Weights of a small mixture-of-experts language model, trained from scratch on English Wikipedia: 8 layers, 31.2M parameters.
Below are experts of layer 3 (counted from 0) of a mixture-of-experts language model. Rows are named router (the router's row for the expert), down (a neuron's output weights, with its number) and show model dimensions 128-191. Each number is 128 + 32 x the weight over its row's rms, rounded and kept within 0 to 255.
Before each expert's rows: "comes before" lists some tokens at least twice as common just after its tokens as in all text. This comes from a sample of Wikipedia text that the model never trained on. Tokens count by the router's weight.

# expert 62
comes before: " ", " first", ":", " United", " same", " Year"
router [155 119 118 132  94 137 115 135  91 165 122 139 153  96  89 177 181 157  85 135 170 127  73 160 139  77 132 141  83 153 187 186  87 105 114 124 180  85 173 194 107 156 137  79  90 142 110  89 163 160  93 125 118 112 182 101 122 154 107 107  93 119 109 117]
down0 [155 138 202 149  70 177 157 164 138 109 140  62 103  96  87 158 178 134 114 131 117 168 117 166 143 126 182 145 147 176 171 140  96 161  60 116 157 138 106 137 103 165 153  84 141  86 134 107 120 122 115 158  64 164 110 126  97 146 102 118 107 104 191  95]
down1 [103 130 111 138 125 145  95 103 104 196 146 170  78 170 191 117 115 163 102  72 138 159 121 110  80 173 107  81  90  80 147 117 175 133 143 164 183 143 110 149 157 135 108 124 146  70  88  86  98 159 129 152 138  78  77 113 129  91 143 119 119  82 103 121]
down2 [139 122 137 148 176 118 129 138 179 134  88 127 107 117 137 138 156 144 139 140  62 130 139  95 115 109 126 156  95 115 127 141 139 126 158 171  82 131 132 103 105  79 117 105  85 151 132 160 145 133 146 104 173 134 167 136 167 162 150 138  87 103  88 124]
down3 [179 140 128 133 101 158 127 114  85 114 142 157 132 173 148 125 166 121 149 116 120 141 130 217 138  97 130 126 154 145 160  56 147 117 152 185 107 149  90 142  92  90 115 110 110 118 148  60 130  94 115  79 141 150 136 114 180 167 158 208 147 102 142 144]
down4 [104 132 125 146 148 131 200 168 134 136 105 143  83  96  83  72 115  94 142  90 142 143 148 160 144 184 109 105 138 112  90 124 153 145 117 122 197 163 127  89  94 104 137 134 138 113 124 117  56  93 182 117 112 131 155 123 148 115 164 126 123 109 150 151]
down5 [136  29  60 160 142 120  84 158  77 126 111 121 154  92 165 145 144  93 166 119 126 120 113 155 140 103 136 145 131 105 171 160  97 110  85  96 105  98 153 105 138  73 119 137  71  87 124 130 103 142 127 160 164  88 104 140 223 150 136 168  81 113 139 194]
down6 [140 117 149 122 108 134 128 148 174 134 148 138 134 151  84  91 167 128 160 152 134 134 109 196 145 112 209 153 120 175 108 127 118  96 154 140  97 111 118 128  94 163 165  74  88  78 117 112 132 130 101 130 108 107 181 111 136  99 185 141 125 159  82  87]
down7 [ 94  80 120 107 162 155 120 129  58 184  97 152 172  69 191 112 168  59  69 166 153 120 131 136 136 144 145 135 143 103 126 135  61 144 102 115  77 156  98 118 135 130 166 102 186 159 155 132  81  87 110 120 110 129 168 170 151 170 127 136  77 163  92 139]
down8 [ 91  70  88 123 147 106  76 136 121 117  97 125 174 183 152 195 108 169  79 160 107 162 133 110 111 131  99  89 120  86  99  37  80 159  78 145 142 127 113 112 143  96 153 148 179 131 186 129 110  94 142  89 100 125 107 140 117 154 105 170 208 143  78 147]
down9 [187 128 125 154 117 114  68 112 155 126 132 194 124  69 134 144 111  87 205 207  91 123  74  98 102 144 137  75 123  82 134  90 131 140 142  66 157 154 158 153 151 103  93 192 152  90  95 148 159  84 110 122 140 102 133 135 131 139 113 162 173 128 127  70]
down10 [118 128 149 113 137 120 138 145 139  81 150 114 131  94 122 163 115 136 114 143 136 105 109 123  64 117 161 144 101 203 119 157 173  94  95 150 157 109 145 143 171 140  61  92  91 136 100 176 193 142 110 168 156 173 112 109 133  87 128 149 132 184 166 128]
down11 [123  81 145 138 138 153  71 102 106 210 134 115 137 161  96 193 144 144 102 113  64 144 147 117 155 117 135  97 156  98 114 106  98 176 121 132 142 172 177 136 149 149 118 126 170  96 176  98 103 141 106 142  98 115 124 121  82 111  53 136 103 172 124 112]
down12 [ 87 151 136 183 127 133 151 148  95 103  62 139 145 148 137 146 142 120 150 148 106 150 115 136  61 123 147  97  81 149 136 126 105 126 105 123  95 182  86 116 152 144 153  71 158 129 134 144 112  81  89 145 125 143 133 135 131 145 140 148 152  76 120 130]
down13 [120  92 162 110 104 162 104 111  95 129 142 130 119 146 126 135 196 114 241 169 163 127  99 159  92 159 141 101 112 137 193 139 194 115 126 128 160 120 130 100 117 117 120 146 107 113 130 112 164  98 154 102 118  94  77  83 119 122 141 102 176 142 136 155]
down14 [165 105 107 160 186  74 115 115 137 113 112 172 104 186 128 123 131 112 160 149 169 134 136 193  97 103  85 143 112  99 196  81 125 101  85 128  88 173  84 136  89  75 135 105  73 128 149 122 135 159 141 199 170 105  84 114 139 121 152 130 116 110  60 140]
down15 [155   8 132 154 119 159 123 135 111 115  83 140 122 166 106 113 133  94 167 109 108 103 166 105 153 135 100 111 146  89 103 127 114  64  74 148 129 117 137 139 145 123 138 128 137 113 131 116 122 126  98 176  71 106 120  89 124 134 159 125 110 123 117 142]
down16 [170  93 159 120 181 130 146 139 149 127 132 156  91 128 106 130 179 123 143 123 223 152  92 153  94  99  97 138 128 128 164 182 135  95 153 112  97 178 174 108  97  92 136 128  52 151 184 157 130 105 172 158 200  87 113 120 192 114 137 112 108 166  84 160]
down17 [ 89 113 127 137 167 113  80 129 162 136 116  90 117 168  84 142 156 125  43 134  92 150 131 161  75  66 157 127 138 151  88 133 141  89 140 118 158 108  61 151 158 139 191 132  59  98 104 154 116 113 145 193  79 152  98 158 134  97 133 107 123 125 145 115]
down18 [147 202 133 128 181 110 157 136 158 141 129 105  99 141 149 141 140 134 105 134 133 121 112 108 153  94 141 140 178 108 148 140  94 129 120 135  93 102 140 109 128 159 130 123 105  92 117 184 110 140 150 188  81 167 178  62 178 117 124 125 108 161  84 125]
down19 [113 151 110 167 148 113 127 132 143 160 179 121  92  96 142 126 117 149  70 137 161 123 140 136 140 115 133  97 157 130 183 130 112 138 129 121 186 119 148 109 135 151 143 135  91  72 143 116 146 125 115 151 112 160 181 156 180 127 122  76  88 134 133  83]
down20 [ 80 165 162  90  96 168 121 204 144  98 106 125  96 104 131  83 114  86 143 134 133 103 150 132 117  48  95 149 124 135 114 139 178  90  82 123  70 163 159 161 159 115  82 163 123 136 179 146 125 104 117 160  18 103  72 120 148 117 151  75 183 127 156 115]
down21 [133 142  99  84 135  60 127  62 166 101 148 167 131 115 119 121 132  90  99 166 135 146 108  91 134 125 138 150 153 106 128 100  47 169 126 137  97 148 125 131 119  91 167  89 167 150 141 175 117 128 179 128 119  88 131 106  86 179 155 110 120 165 117 116]
down22 [113 136 132 142 162 127 108 125 184 140  95  81 109 164 129 110  95 174 102 160 172 102 107  98  86  84 121  97 148 119 117  82 150 118 108 177 170 105 178 100  72  97  93 139  89 144 129 136  99 140 167 126 155 121 138 116 136 114  98 128 123 166  86 153]
down23 [ 95 111  99 136 143  99 134  56 168 124  98 106 145 117 114  71 123 136 127 125 117  76  84 120   0 126 104 162 120 143  94 114 186 144 165 195 124  86  58 145 131 114 109 164 182 155 110 141  69 173 130 116 151 162  78 137  91 130 149 110 144  91 180 142]
down24 [186 215 137 155 130  78 133  69 111 135 124 131 143 135 147 172 123 143 124 182  98 143 105 136 135  72 137 141  90 125 150  63 118 172 138 138  77 154 101 110  93  82 131  87 136 198 195 124 176 146 123  89 144 150 144 127 129 144 110 105 116 110  71 148]
down25 [121 118 130 158 147 123 162 149 121 125 141 145 144  92  97  95 117 178  73  54 185 105 114 129 105 189  74  79 144 158 101 122 121  92  81 107 134 129  80 127 142 154 118 143 114 105 122  82  67 172 112 141  88 166 160 143 114  83 138  56 180 101 137 113]
down26 [ 78 145 183 187 134 153 117 167  72 216 144 146  99 110 141 133 159  82 121 209 118  98 112 127  71 145 112 138  66 127 163 136 155  84 114 143 123  94 134 125 165 124 132 181 127 119 161 101 141 197  78 104  76 150 168 132 146 108  81 161 106 162 122 121]
down27 [118  46 171 136  96 141 123 150 114  88 147 107 174 164 119 147 161 142 162 134 144  87 168 114  85 156 151 146 138 155 179 119  98 140  80 169 109 135 163 116 145 143 140 100  97 100 199 140 127 181 154 168 103 129  49  90 124 134 184 165 167 131 100  79]
down28 [132 123 106 109 161  96 191 119 151  85 141 182  88 158 141  75 132 106 163 146  88  79 118 138 116  84  77 166 149 105 145 152 155 122 166 143  87  97  85 149 114 132  86 148 110 134 109 110 135  87 162 127 150 194  52  98 163 137 130 172 145 153 111 117]
down29 [166 201 137 124 125 121 143  31  50 175 106 110 173 160 151  96  87  73  95 167 163 167 104 137 115 112 102  89  86 129 190 142 110 105  74 132  84 138  92 102 123  94  91 124  94 158 107 128 138 102 120 148 161 109 120 133 140 180 149 102 128 116 156 126]
down30 [148 149 145  95 100 114 134 118 149 118 111 169 121 173 153  70 139 105 132 116 153 148 143 153  75 153 130 138  62 136  70 141 134 100 227 107 158 112 109  96 178 215  95 111 185  88  65 122 197 130 101  76 119 128 134 134 142 149 175 137 110 148  83 117]
down31 [133  88 147 160  70 202 122 112 129 130 176 184 135 127  69 121 146  86 125  82 149 113  93 209 120 160 132 146 157 110 106  80 101 191  88  92 175 114 109  89 114 122 105 126 117  92 160 115 170 149 141 108 120 102 140 145 100 118  71  99  81 137 156 149]
down32 [ 92 151 124 136 101 108 109 105  82 134 101 129 125 160 139  98 152 131 188  84 109  76 124 162 188 130  78  74 133 104 150 141 183 141  87 121 149 116 100  85 105 100 150 123 141 181  92  95 142 121 108 148 123 144  56 119  59 120 164 140 177  98 183 156]
down33 [158 139 133 101  90 148 160 110  98 126 153  98  70 114 165  65 146 140 111  97 132 131 129  89 146 104 132 152 108  84 120 186 103 113 176 172 117 157 133 123 100 114  92  97 110 168 101 146  54  74 168 156  96 131 120 125 149 103 204  73 103  78  76 116]
down34 [115 130 131 149 102 142 125 127 171 116  79 181 111  52 111 157 115  50 124 153 123  88  64 146  89 131 145 169  74 129 129 142 184 125 144 123 114 140  79 126 105 151 115 154  99 122 167 111 161 159  93 174 117 103 107 136 112 133 119  87 117 125 179 139]

# expert 39
comes before: " ", "==", "===", "The", "-", "In"
router [194 134 123 153  99 156 126  90  48 126 143 141 124 112  69 132 161 155 126 132 172 117 116 148  93  57 149 137 131 181 160 161 121 144 158  96 178  96 110 148 100 162 122  47  46 133 128 114 218 158 101 133  93  94 135 123  64  81 102  80  96 111 146  74]
down0 [107 182 116 160  95 134 107 198 101 102 138  80 133  70 111 145 123 132 137 101 136 192  87 140 144 149 135 121 183 169 135 161 118 142  82 148  91 134 130  82 119 184 116 111 126 164 117 162 179 118 134 174  92 159 149 182 151 172 110 122 138 151 180 137]
down1 [ 71 154 148 114 117 137 131 122 184  80  80  71  92 125 143  98 140 176 167 135 100 126 117 166  86 104 129 196  97 175 104  65  68 108 130 176 161  98 116 130 154 137 147 158  76  91 132  97 118 149 103 168 133 147 117  81 203 123 141 140 100 110 116 106]
down2 [119 143  86 112 200 127 109 153 178 150 109 131  92 173 170 159 120 121 170 155  79 116 136 169  89 130 103 154  56 148 144 129 147 146 127 201  72 100 149 136 165  83 141  89  68 102 153 147 113 102 168 124  71 116 110 111 183 185 164 105 178  72  65 102]
down3 [173 128 132 146 162 147 129 123  95 147 111 125  73 155 134 107 160  86 155 130  64 100 124 164 145 104 176 139 149 224 108  53 151 102 106 144 117 123  94 113 114  86 119 116 147  91 129 103 118 110  92 164 103 121 119 101 146 120 129 139  65 124 101 127]
down4 [120 140  89 117 147 123 188  94 131 116 143  97  74  49 148 118 167  96 126  87 155 177 116 126 153 120 119 131 170  62 160 162  99 118 118 109  83  99 118  91 150 130 156 181 106 122 164 116 111 131 157 144 186 108 145  53 140  91 151 120 106  89 125 167]
down5 [105  74  77 103 128 146 151 111 149 146 133 138 117 101 172 167 140  68 137 119 106  96 145 153  91 116 123 134 101 124 183 189 103 101 108 146  78 154 118 106 135  79 130 109 109  94 159 108 145 149 129 194 151 115 104 103 189 102 149 130 146 152 165 153]
down6 [155  60  94 151 145 145 141 134 118 131 133 187 145 107  97 102 106 113 201 142 161  89 142 165 166 128 195 131 120 160  73 104  74  95 147 112 154  78 118 106  93 160 190  87  97  98  77 108 117  92 128 140 132 175 122 114 145  87 116 114 150 130 101  64]
down7 [ 68 130 109 114 140 128 136 159 125 191  85 102 148  67 194 171  90 120  97 124 124 131 136  78 123 117 174 136 145 158 128 140  81 103 122 130 132 149  93 115 115 150 111 104 178 199 139 129  93 121 139  80 168 119 146 145 148 125 110 173  87 157  84 128]
down8 [130  98 101 109 113 120 106  90 131  73  66 130 140 154 177 136  93 150 172 150  89  96 161 137 131  52 177  80  97 110  85  80  98 156  92 181 154 134 126 135 134 114  95 169 144 103 161 103 118 180  87  62  67 128 137 124 126 175  92 121 139 101  55 134]
down9 [ 87 115 137 112 107 119 149 111  89 187 177 197 170 113 115 149 129 142 116 174 110 199  94 160 133 145 159  96 162 116 115 110 142 115  85  37  79  99 137 104 126 181  63 197 157 138 135  99  89 152  82 128 107 110 158 106 112 143 175  90 189 127 131 122]
down10 [ 72 115  82 145 144 176 109 131  54  88 107 110 149 122 102 177 136  80 114 118 149 121 153 138 109 124 131 144 158 135 175 101 183 112  87 133 147 140  99  90 132 130 123 131 126 112  71 136 144 141  98 179  96 126  71 103 169 119 102 107 132 146 195 132]
down11 [141  58 135 100 139 123 111  60  77 173 130  84 130  84 142 155 128 134 159 158  94 100 118 111 122 133 127 149 134 149  88 140 122 174 162  94  47 127 146 111  81 177 114 137 158 106 154 150  67 125 154 194 104 186 126 143  63 108 140 158  55 106 150 167]
down12 [103 150 102 123 103 100 155 145 105 137 110 129 112 147 109 121 149 182 151 110  81 136 118 144  78 145 125 141 110 162 111 185 141 110 141 116 120 205 127 132 174 135 130 104 185 156 176 147 116 129  83 132 114  94 111 156  89 109 101 101 184 115 133 123]
down13 [ 86 156 160 139 120 173 127  89 174 119  88  94  59  61 113 170 184 193 101 139 157 156  67 160 109 158 150  91 118  86 149 124 120 109  98  96 116 143 102 166 190  99 125 137 127 107 140 130 107  86  97 136 145  82 104 109 146 180 143 154 185 120 104 111]
down14 [163  93 108 154 186  92 110 101 148 109 118 178  99 200 128 119 129 121 133 126 112 136 167 172 125 128 101 129 107 120 165  89 143 107  93  93  87 166  86 150  93  72 109  99  83 124 149 120 134 140 140 184 141  81  94  98 138 106 169 109 104 104  60 107]
down15 [191  36 137 151 110 142 100 143  77 102 115 130 120 153 113 154 145  84 155 107  96 114 166 100 173 126 140  94 125 110  96 150  99  97  78 141 120 120 111 129 142 134 159 123 126 120  95 124 123 137 108 147  74 111 114  91 101 149 172 130 107 110 123 144]
down16 [141 110 160 125 177 140 157  99 195  99 158 104 114 149 137  58 114  62 164 130 137  88 123 149  89 113  98 174 106  85 118  98 155 117 110 127 106 109 137 118 166  89 143 119  92 127  99 127 152 172 130 206 155  70 160 156 119  82  78 118 140 154 127 152]
down17 [107  78 128 176 182 115 110 151 108 156 110 156 182 120 168 146 125 125 106 158 110 121 138 103 125  96  78  98 123 170 128 113 198 163 152 136 135  93 160 148 116 154 129 150 128 154 124 146 149  68  77 129  98 137 163 158  86 162 148 170  99 108 116 101]
down18 [133 124 121 101 116 141 127 126 103 147 126 131 192 124 137 136 175 128 157  86 116 147 122  97 159 132 133 169  95 143 188 126 168 116  77 120 145 116 101  98  78 133 163  79  88  93 151 130 171  68 110 122 114 153  97  61 140  44 176  96 149 183 159 123]
down19 [197 102 140 158 114 113 122 101 134 176 130 115  80 143 120 111 123 144 107 147 111 139 138 156 136 125 149 127  97 133 122  91 111 114 135 109 111 140 144 153 172 166 147 126 128 114 111 115 135 110 128  93  69 108 158 155 129 130 172 156 117 137 109 109]
down20 [ 70 149 131 119 145 154 215 175 103 164 129 138 113 124  87 135 134 109 110 136 187 116 116 108 154 118 128 197  97  53 120 118  89  90  89 125  78 123  98 135 131 117 126 138 127 184 132 113  74  93 162 177  51 118  81  91 140 106 126 121  97 137 157 147]
down21 [116 142 164 130 116 146 178 146 157 184 187 157 101 119 167  69 150 160  62 168 169 219 133  74 136 107 172 156  94  82 141  37 112 108  80  90  77 138 144 134  67 122 118 111 188 164 123 190 171 103 171 132 169 101 145 102  86 111 136 171  86 125  68  93]
down22 [116 169 128 130 172 127  86  57 115 134 115  74 154 135 128  58  99 174 120 157 157 126 111 119 109 146 136  93 170 119 105 146 160  99 136 152 178  77  78 110 125  96  79 133  75 147  99 125 119 145 156  80 170 120 126 108 143 138 122 141 122 147 124 169]
down23 [138 142  99 136 141 134 136 147 158 145 100 118 206 155 106 130 151 139 160 115  95 116  92 111  65 116 105 142 129  94  95 136  63 144 141 206  85 115  61 108  81  81 163 200 143 168 113  89  92  87 135 116 111 121 100 138  88 163 146 162  81  38 142 137]
down24 [201 144 147 152  83  78 184 153  97 123  80 130 144 134 121 184  68  90 139 130  74 150 122 105 147  51 156 170 113 132 131 126  89 170 160  96 121 130 114 112 129 144 115  28 109 183 151 109 114 138 121 133  99 173 130 154  90 165 153 143 104 118  83  98]
down25 [112 114  79 143 158 136 131 134 124  96 136 147 142  83  95  85 111 145 100 131 182  75 132 138 116 170 126 112 160 157 134 169 143 139 157 145 103 142 121 138 114 125 142 148  84 124 134 114 119 183 127 167  88 141 173 163 103 123 165 110 116 116 145  80]
down26 [104 103 141 124  84 160  99 128  99 188 141 106 156  95  96 164 136 138 112 166 130 128 116 151 145 153 125 126 117 108 113  40 177  99  87 124 139 130 162 163 169 100 138 108 116 112 196 105  85 156 143 114 100 135  87 137 143 140 188 128 134 193 148 140]
down27 [121  26 129 156  81 128  78 145 112  79 108 112 106 181 102 158 182 146 116 144 120 110 128 120  94 143 134  93  94 103 180  79  83 129  89 111 130 152 158 140 162 140 105 166 117 130 128 145 131 144  80 113 101 154  83  94 153 115 142 158 156 138 126 119]
down28 [109 156  96  31 153  72 140 147  95 130 116 141  85 179 143 131 152 120 168 144  89 120  98 115 119 103  65 101 109 117 140 166 106 126 143 110 126  96 159 135 107 127 111 154  88 130  89 146 121 117 124 126  50 131  59 157 143 170 130 159 133  72 101 154]
down29 [162 168 130 126 135 126 188  50  83 192 118 102 130 128 123 147 125  93 108 206 155 164 137 151 141  77 135 137 109 164 183 161 161 106 120 119  91 124 116 116  99 100 118 115 102 146 148 140 143 125 116 163 189 101 151 135 159 164 138 153 133 147 135  99]
down30 [ 97 135 115  95 146 174 133 157 131 154 170 154 110 126 113 152  79 168 135 117 145 127  95 153 189 157 134 133  80  96 149 138 174 109 162 106 117 125 155 118 161 182 111 122 161 167 117 116 148 139  69 107 111 114  68 120 109 199 166 104 152 109 137  77]
down31 [158 191 158 125  87 116 146 137 103 148 184 228 142 130  37  77 107 104 162 156 130 134  49 149 113 106 179 128 172  58 158  81  91 157 123 143 136 117 100 122 126 145 111 117 131  97 145 140 187 150 152 115 157 131 101 103 140 102  77  77  90 133 143 155]
down32 [ 85 154 141 104 138 186  99 145 143  96 163 127 110 193  88 128 165 141 136 187 102  93 124 106 123 119  94  87 118  89 156 108  88  96  92 164 109 109 146 109 131 127 149 179 156 110 104 169  83 151 134 148 129 126  76 177 161 177  85 178 173  95 152 106]
down33 [112  99 163 106 157 142 141 167 130 135 149 130 112 116 203  97 120 100 136 148 125 111 127  73 115 122 156 168 127 182  61 168  98 130 146 147 118 120 135 106 122 116 129 115 100 159 134 141 126  72 179 128 102 126 116 151 127 145 137 113  82 136  81 167]
down34 [ 79 169 119 110 140 168 131 131 107 143 105 155 138  87 109 162 144 123 151  99 115  94 112 153  80 113 167 151 115 102 146  81 170 141 175  86 125 174  51 101 101 118 151 126 178 137 127  99 177 112 107 103 125 141 180 135  47 168  82  82  98 168 146 160]

# expert 44
comes before: " the", " a", " his", " be", " her", " an"
router [168  86 130 131  76 152 105  77  95 152  62 152 128 122  89 151 185 142 102 125 165 120 105 147 100  77 148 111 103 145 188 168 111 114  86 106 121  94 165 156 139 141  91 116  68  70 124 107 172 170  87 143  89  94 158 129  74 132 128 110 120 137 169  84]
down0 [111 176 140 144 118 139 144 152 120 193 115  74  89  78 113 123 136 136 105 114  76 130 172  97  83 147 187 106 110 167  93 121 154  90 121 149  79 135 161 117 132 143 126  89 112  78  83  75 114 110 148 133 149 192 132 160 111 154 114  73 103  78 135 134]
down1 [ 91 143 125 117 123  94 211 132 158 121 142  89  87 184 110  94 161 113 111 118 120 106 168 115 105  83 122 119 103 163 123 132 121 141 130 175 120 170 112 165 166 135 174 157  90 157 131 102 127 150  81 159 121 142 139 112 189 135 170 172 107  80  58 134]
down2 [100 110 142 139 173  89 129 123 139 139  84 151 124  98  74 150 135 113 122 111 135 112 117  53 127 113 147 158  79  70  90 104 176  97 137 191 102 100 107 132 130  75 159 122 128 130 123 187 100 149 130 130 160  68 144 164  79 142 135  79  89 108  96 130]
down3 [147  74 125 109 124 133 112 125  79 140  88 172 119 136 110 137 169 146 111 126 102 169  85 148 141 105 172 134 183 204 112  89 141 123 159 101 171 128 101  59 127 134 115 124 118 112 126 144 128 116 103 127 154 147 118 145 122 132  64  76 120 159 136 150]
down4 [117  84 115 124 135  98 145 152 112  94 108 107 119 100 128  86 129 127 116 118 168 115 153 104 176 158  97 108 152  97 108 117 134 166 132 117 145 150 131 102 151 117 203 158  85 143 139 118 117 164  70 139 110  96 124  97 100 137 122 192 120  76 126 166]
down5 [119  56  96 145 109  71 170 170  84 135 146 154 116 131 122 164 196 116 151 152 108  81  90 135 131  87 148 108  88 178 152 171 170 121  68 111 165 148 121 131 145  54 148 146 100 169 134 103 111 120 168 197 101 187 132 161 171  80 128 129 131 135 110 132]
down6 [154 190  93  94 114 159  85 209 166 118 128 151 126 104 112 130 107 112 107 102 151  79 164 151 104 151 107 172 161 136  86  66 104 161 127 134 152 119 113 133 126  83 165 115 152 103 137  85 165 161  91  90 119 133  81 154 130  65 146  81 131 103  73  67]
down7 [103  77 145 131 171 145 167 169  91 163 132 119 136 115 139 117  72 133 161  66 123 126 166 122 152 148 156  91 153 142  96 139 115 122  73 125 167 106 103 184 169 129  86  90 154 168 137 119 106  41 139 154  97 164 183  96 140 122 139 127 119 174 139 165]
down8 [ 48  70 159 119 117 103 133 138 119  99 105 164 156 137 156  95 120 196  85 183 147 134 154 112 137 102 149 108 117  59  97 106 116 158 157 110 196  79 127 142 110 180 111 121 149 144 141 155 152 106 124  87 131 183 135 105 139 168 162 148 165  94 111 148]
down9 [ 70 117 180 120  73  96 106 155  95 103 117 145 119  85 151 108  86  62 115 177  78  91  98 150 100 196  99  96 117  82 109  83 126 101  90 148 138  80 148 105  60 117 106 141 207 103 139 126  92 145  66 112 129 116 136 144 120 167 148 155 125  95 127 163]
down10 [132 135 105 133 183 179 122 165 114  93 166 139 135 164 108 106  95 149 118 123  87 131  76  82 114 109 122 139 171  83 204 158 148  79 118 136 122 170 156 102 180 109 126  98  91 145 126 196 155  70 152 151 116 126 137 170  73 133  91 159 158 113 206 113]
down11 [146  71 118 184 135 163 160  65  77 173 112 129 130 129  94 187  72 117 100 156  54 131 118 171 148 131 123 177  61 163  81  91  98 132 143  90  99 123 150 119 129 181 134 164 163 138 156 152  79  99 133 132  87 130  88 108 134  82 108 118  97 148 131 146]
down12 [146  94  45 127 122 119 158 170 133 131  44 104 104 143 124 155 151  89 142 137 148 168 111 188 137 107 162 162 115 127 157 119 159 108 111  98 122 175 158 114 227 194 160 140 117  98 107 103 116 106 103 211 119 160 143 157 104 118 121  94 123 128 156 102]
down13 [ 93 111 136 168 107 137 167 126 139 137 146 105  68 112  97 148 184 158  58 146 188  69 168  55 114  73 142 179 156  83 125 120 136 114 117 174 131 153 162 174 189 172 101 152 126  94 105  94 111 113 176 124 135 109  82  95 130 150 144  98 159 127 136  79]
down14 [ 79 192 172 118 186 114 126 203 177 122 129 142 113 179 162 156 155 145 169 141 170 117 144 130 134 110 118 108 107 123 145  91 110  90  97 109 146 147 133 118 135 119 131 132 102 118 112 133 170 111 110 176 194  93 152 149 114 168  71 161  98 136 119 113]
down15 [127 152 141 131  98 127 200 146  84 122  92  52  65  88 110 154 107 100 114  61 160 167 149 135 191  45  67 154 153  94 176 139  54 117 110 133 109 159 134  75 133 122 141 147 169 147 107 125 142 114 109 120 131 105  94  93  75 137 135  94 102 102 104 150]
down16 [166 110 158 163 107 146 134 129 141  98 151 167 116  95 111 132 123 127 107 101  52 148 179 167 167 110 204 169 142 170  98 137 152 123 170 119 116  86  86 119 102 159  83 174 122  84  89 123 188 128 105 151 105 125 101 136 109  60 128 132 163 147 171 168]
down17 [161 121 107 151 185 168  57 142 127 119  99 121  69 100 199 134 149 128 147 131 129 192 146  83 109  96 166 122 100 153 143 156 181 104 128 148 130 113 125 149 180 150 109 112 101 152 118 176 129 121 135 182  88 122 112 193 130 141 183 105  84 183 146  65]
down18 [180 114 111 190 123 127 118 132  99 148 119 167 182 144 192 123 167 115 193 162 139 157 171  62 121  98 130  84  84 119 171 139 207 141  90  93 146 152 108 111 142 135 157 200  83 120 120 175 154 127 135  93 141 132  85 182 169 111 101 107 120 142 101  84]
down19 [ 86 135 138 120 162 117 105  87 111  77 130 111 164 130 128 137 104 139 145 160 215 150 138 169 175  83 129 136 118 126 172 118 109 117  88 138 126 135 141 137 169 110 111 106 147  94 139 165 169 107 113 102 102  74 100 112 162 180 133 169 173 180 158 121]
down20 [ 76 138 115 144  89 158 121 166  66 127  91 124 140 126 185 123 177 158 129 193 178  95  87  88 192 213  90  95  83 137 110 155 117 106 117 157  75 146 171  98 134 127 116 164 114 118 112 176  66  74 142 168  36 110  93 155 127  99 134 119 139 123 147 163]
down21 [130 207 148  98  82  88 106 162 110 136  93 117 128 115 138 134 100  89 143 140 172 181 175 184 144  65 143 129  96 152 108  42 146 100 113 129  78 137  98  91 108 103 135 148 168  98 121 192 172 116 169  83 166 105  86  40  96 171 113 110 161 149 103 138]
down22 [118 125 137 147 183 135 133 121  71 100 101 135 155 139 146  96  97 151 121 166 156 127 106  65 148 167 146  86 177 119 173 136 149  50 105 115 146 142 104 116 150 109 122 137  98 140 120 150 151 152 131  29 114 152 124 128 176 138  83 183 152 130 121 156]
down23 [169 142  98  82 149 125 111  88 200 114 122 173 105 143 157  77 106 121 182 113 109 126 100  98  60 102 118 107 117 113 107 193 156 188 141 145 122  83 107 159 186  98 135 141 109 119 136 149  53 160 169 132  76 136 127 143 109 133 123 112 177  90 136  94]
down24 [118 149 130 174 129 141 107 105 131 113 150 118 145  92 169 203  89 178  97 148 117 132 147 136 120 133 183 102 114 157 134 120 102  50 111 131  86 113 129 146  90 134 110 113 162 170 140 113 131 112 124 110 103 169 123  87  95 158  74  93 165 112 123  75]
down25 [131 116 119 127 137 117 128 161  95 179 145 135 182  74 132  53 141 174 170  83 127  97 114  56 143 158  86  98 180 142 112  77 155 141  95 107 177  66  99 127  79 124 147 158 120 120 124  80 182 161  96 115 128 110 181 118 187 177 101  94 184 109 157  90]
down26 [ 59  42 171 120 152 172 151 132 131 185 126  77 106  77 135 131 164 112 120 185 151 120 122 159  49 157 133 177  95 124 111  90 147  98  93 154 135 122 152 131 190  98 155 152 160 131 167 135  91 178  96 169 108  55 134 162 164 151 104 107 101 158 144 150]
down27 [ 63  79 138 174 123 184 147 121  99 123 111  81 116 137 152 168 152 140 109 140  96 109 160 136 113  94 119 105 140 118 173 111  88 119  92 118  96 156 117 136 170 131 135 164 104  99 150 148 120 155  90 130 103 103 145 147 166 160  96 137 126 138 142  80]
down28 [146 129  79 107 163 108 105 138 154  55 142 159  71 134 175  98 175  82 148 164  98 164 128 123 116  35 118 153 148 127 204 126 156 122 153 160  98 160 148 114 112 112  78 103  90 148 137  99 150 163 148  95  89 151  91 145 169  72 190 206 167 126 124  83]
down29 [170 173  99  83 136 102 164 124 177 145 170 138 157  83 131  90 107  74 139 117 162 170 158  52 159 151  96 104 124 125 150 111 130 151 134 124 129 117  40 134 128  75 116 139 158 115 115  77  92 109 145  98 132  92 154 140 169 131 163 148 148 130 145  97]
down30 [158 107 101 145 120 213  76 163 161 140 176 135 115 146 131 108 149  49 102 105 107 100 153 142 101 138 148 111 132 161 123 173 129  85 199 101  94 129 121 101 139 160 137 147 154 108 117 159 109  76 129 119 119 140  41 115 148 103  95  83 109 142 122 105]
down31 [171 170 124 164  78 142  98 142 152 102 170 151 118 145  69 109 160 134 160 138 135 136 153 139 173 125  97 133 184 115 121 129 114 168 135 150 143 105 100 165 142 144 126 109  93 163 108 112 148 113 173 160 141 127 153  86 111 130  87 132 103  98 136 133]
down32 [129 177 135  84  55 150 134 157 149  99 125 113 103 107 134  91  59  97 137  91 146  92 179 114 162 120 150 121 131 170 155 144 179 121 143  96  83  85 139 114  69 143 165  95 158 121  72 107 110 159 121 124 171 154  93 147 156  86  92 107 125 109 133  87]
down33 [137  92 148 146 170 146 152 130 127 129 107 107  83 144 127 157  99  91 149 108 129 109 132 120  74 105 192 184 170 136 126 171 104  91 115 125  89  88 160 105 129 102  40 165 138 114 109 172 104 104  95 164 134 143 134 124  75 139 159 110 153 142 179 140]
down34 [133 206  65 147  85 122  94 163  83  80 139 155 153  81  95 140 125 143 128 136 133   0 141 148 104 158 134 196  75 101 132 135 175 131 168  82 103 124 144 139  78 176  98 113  94 104 116 107 140 168  97 139 156 136 113  96 108 127 103  85 143 140 212 143]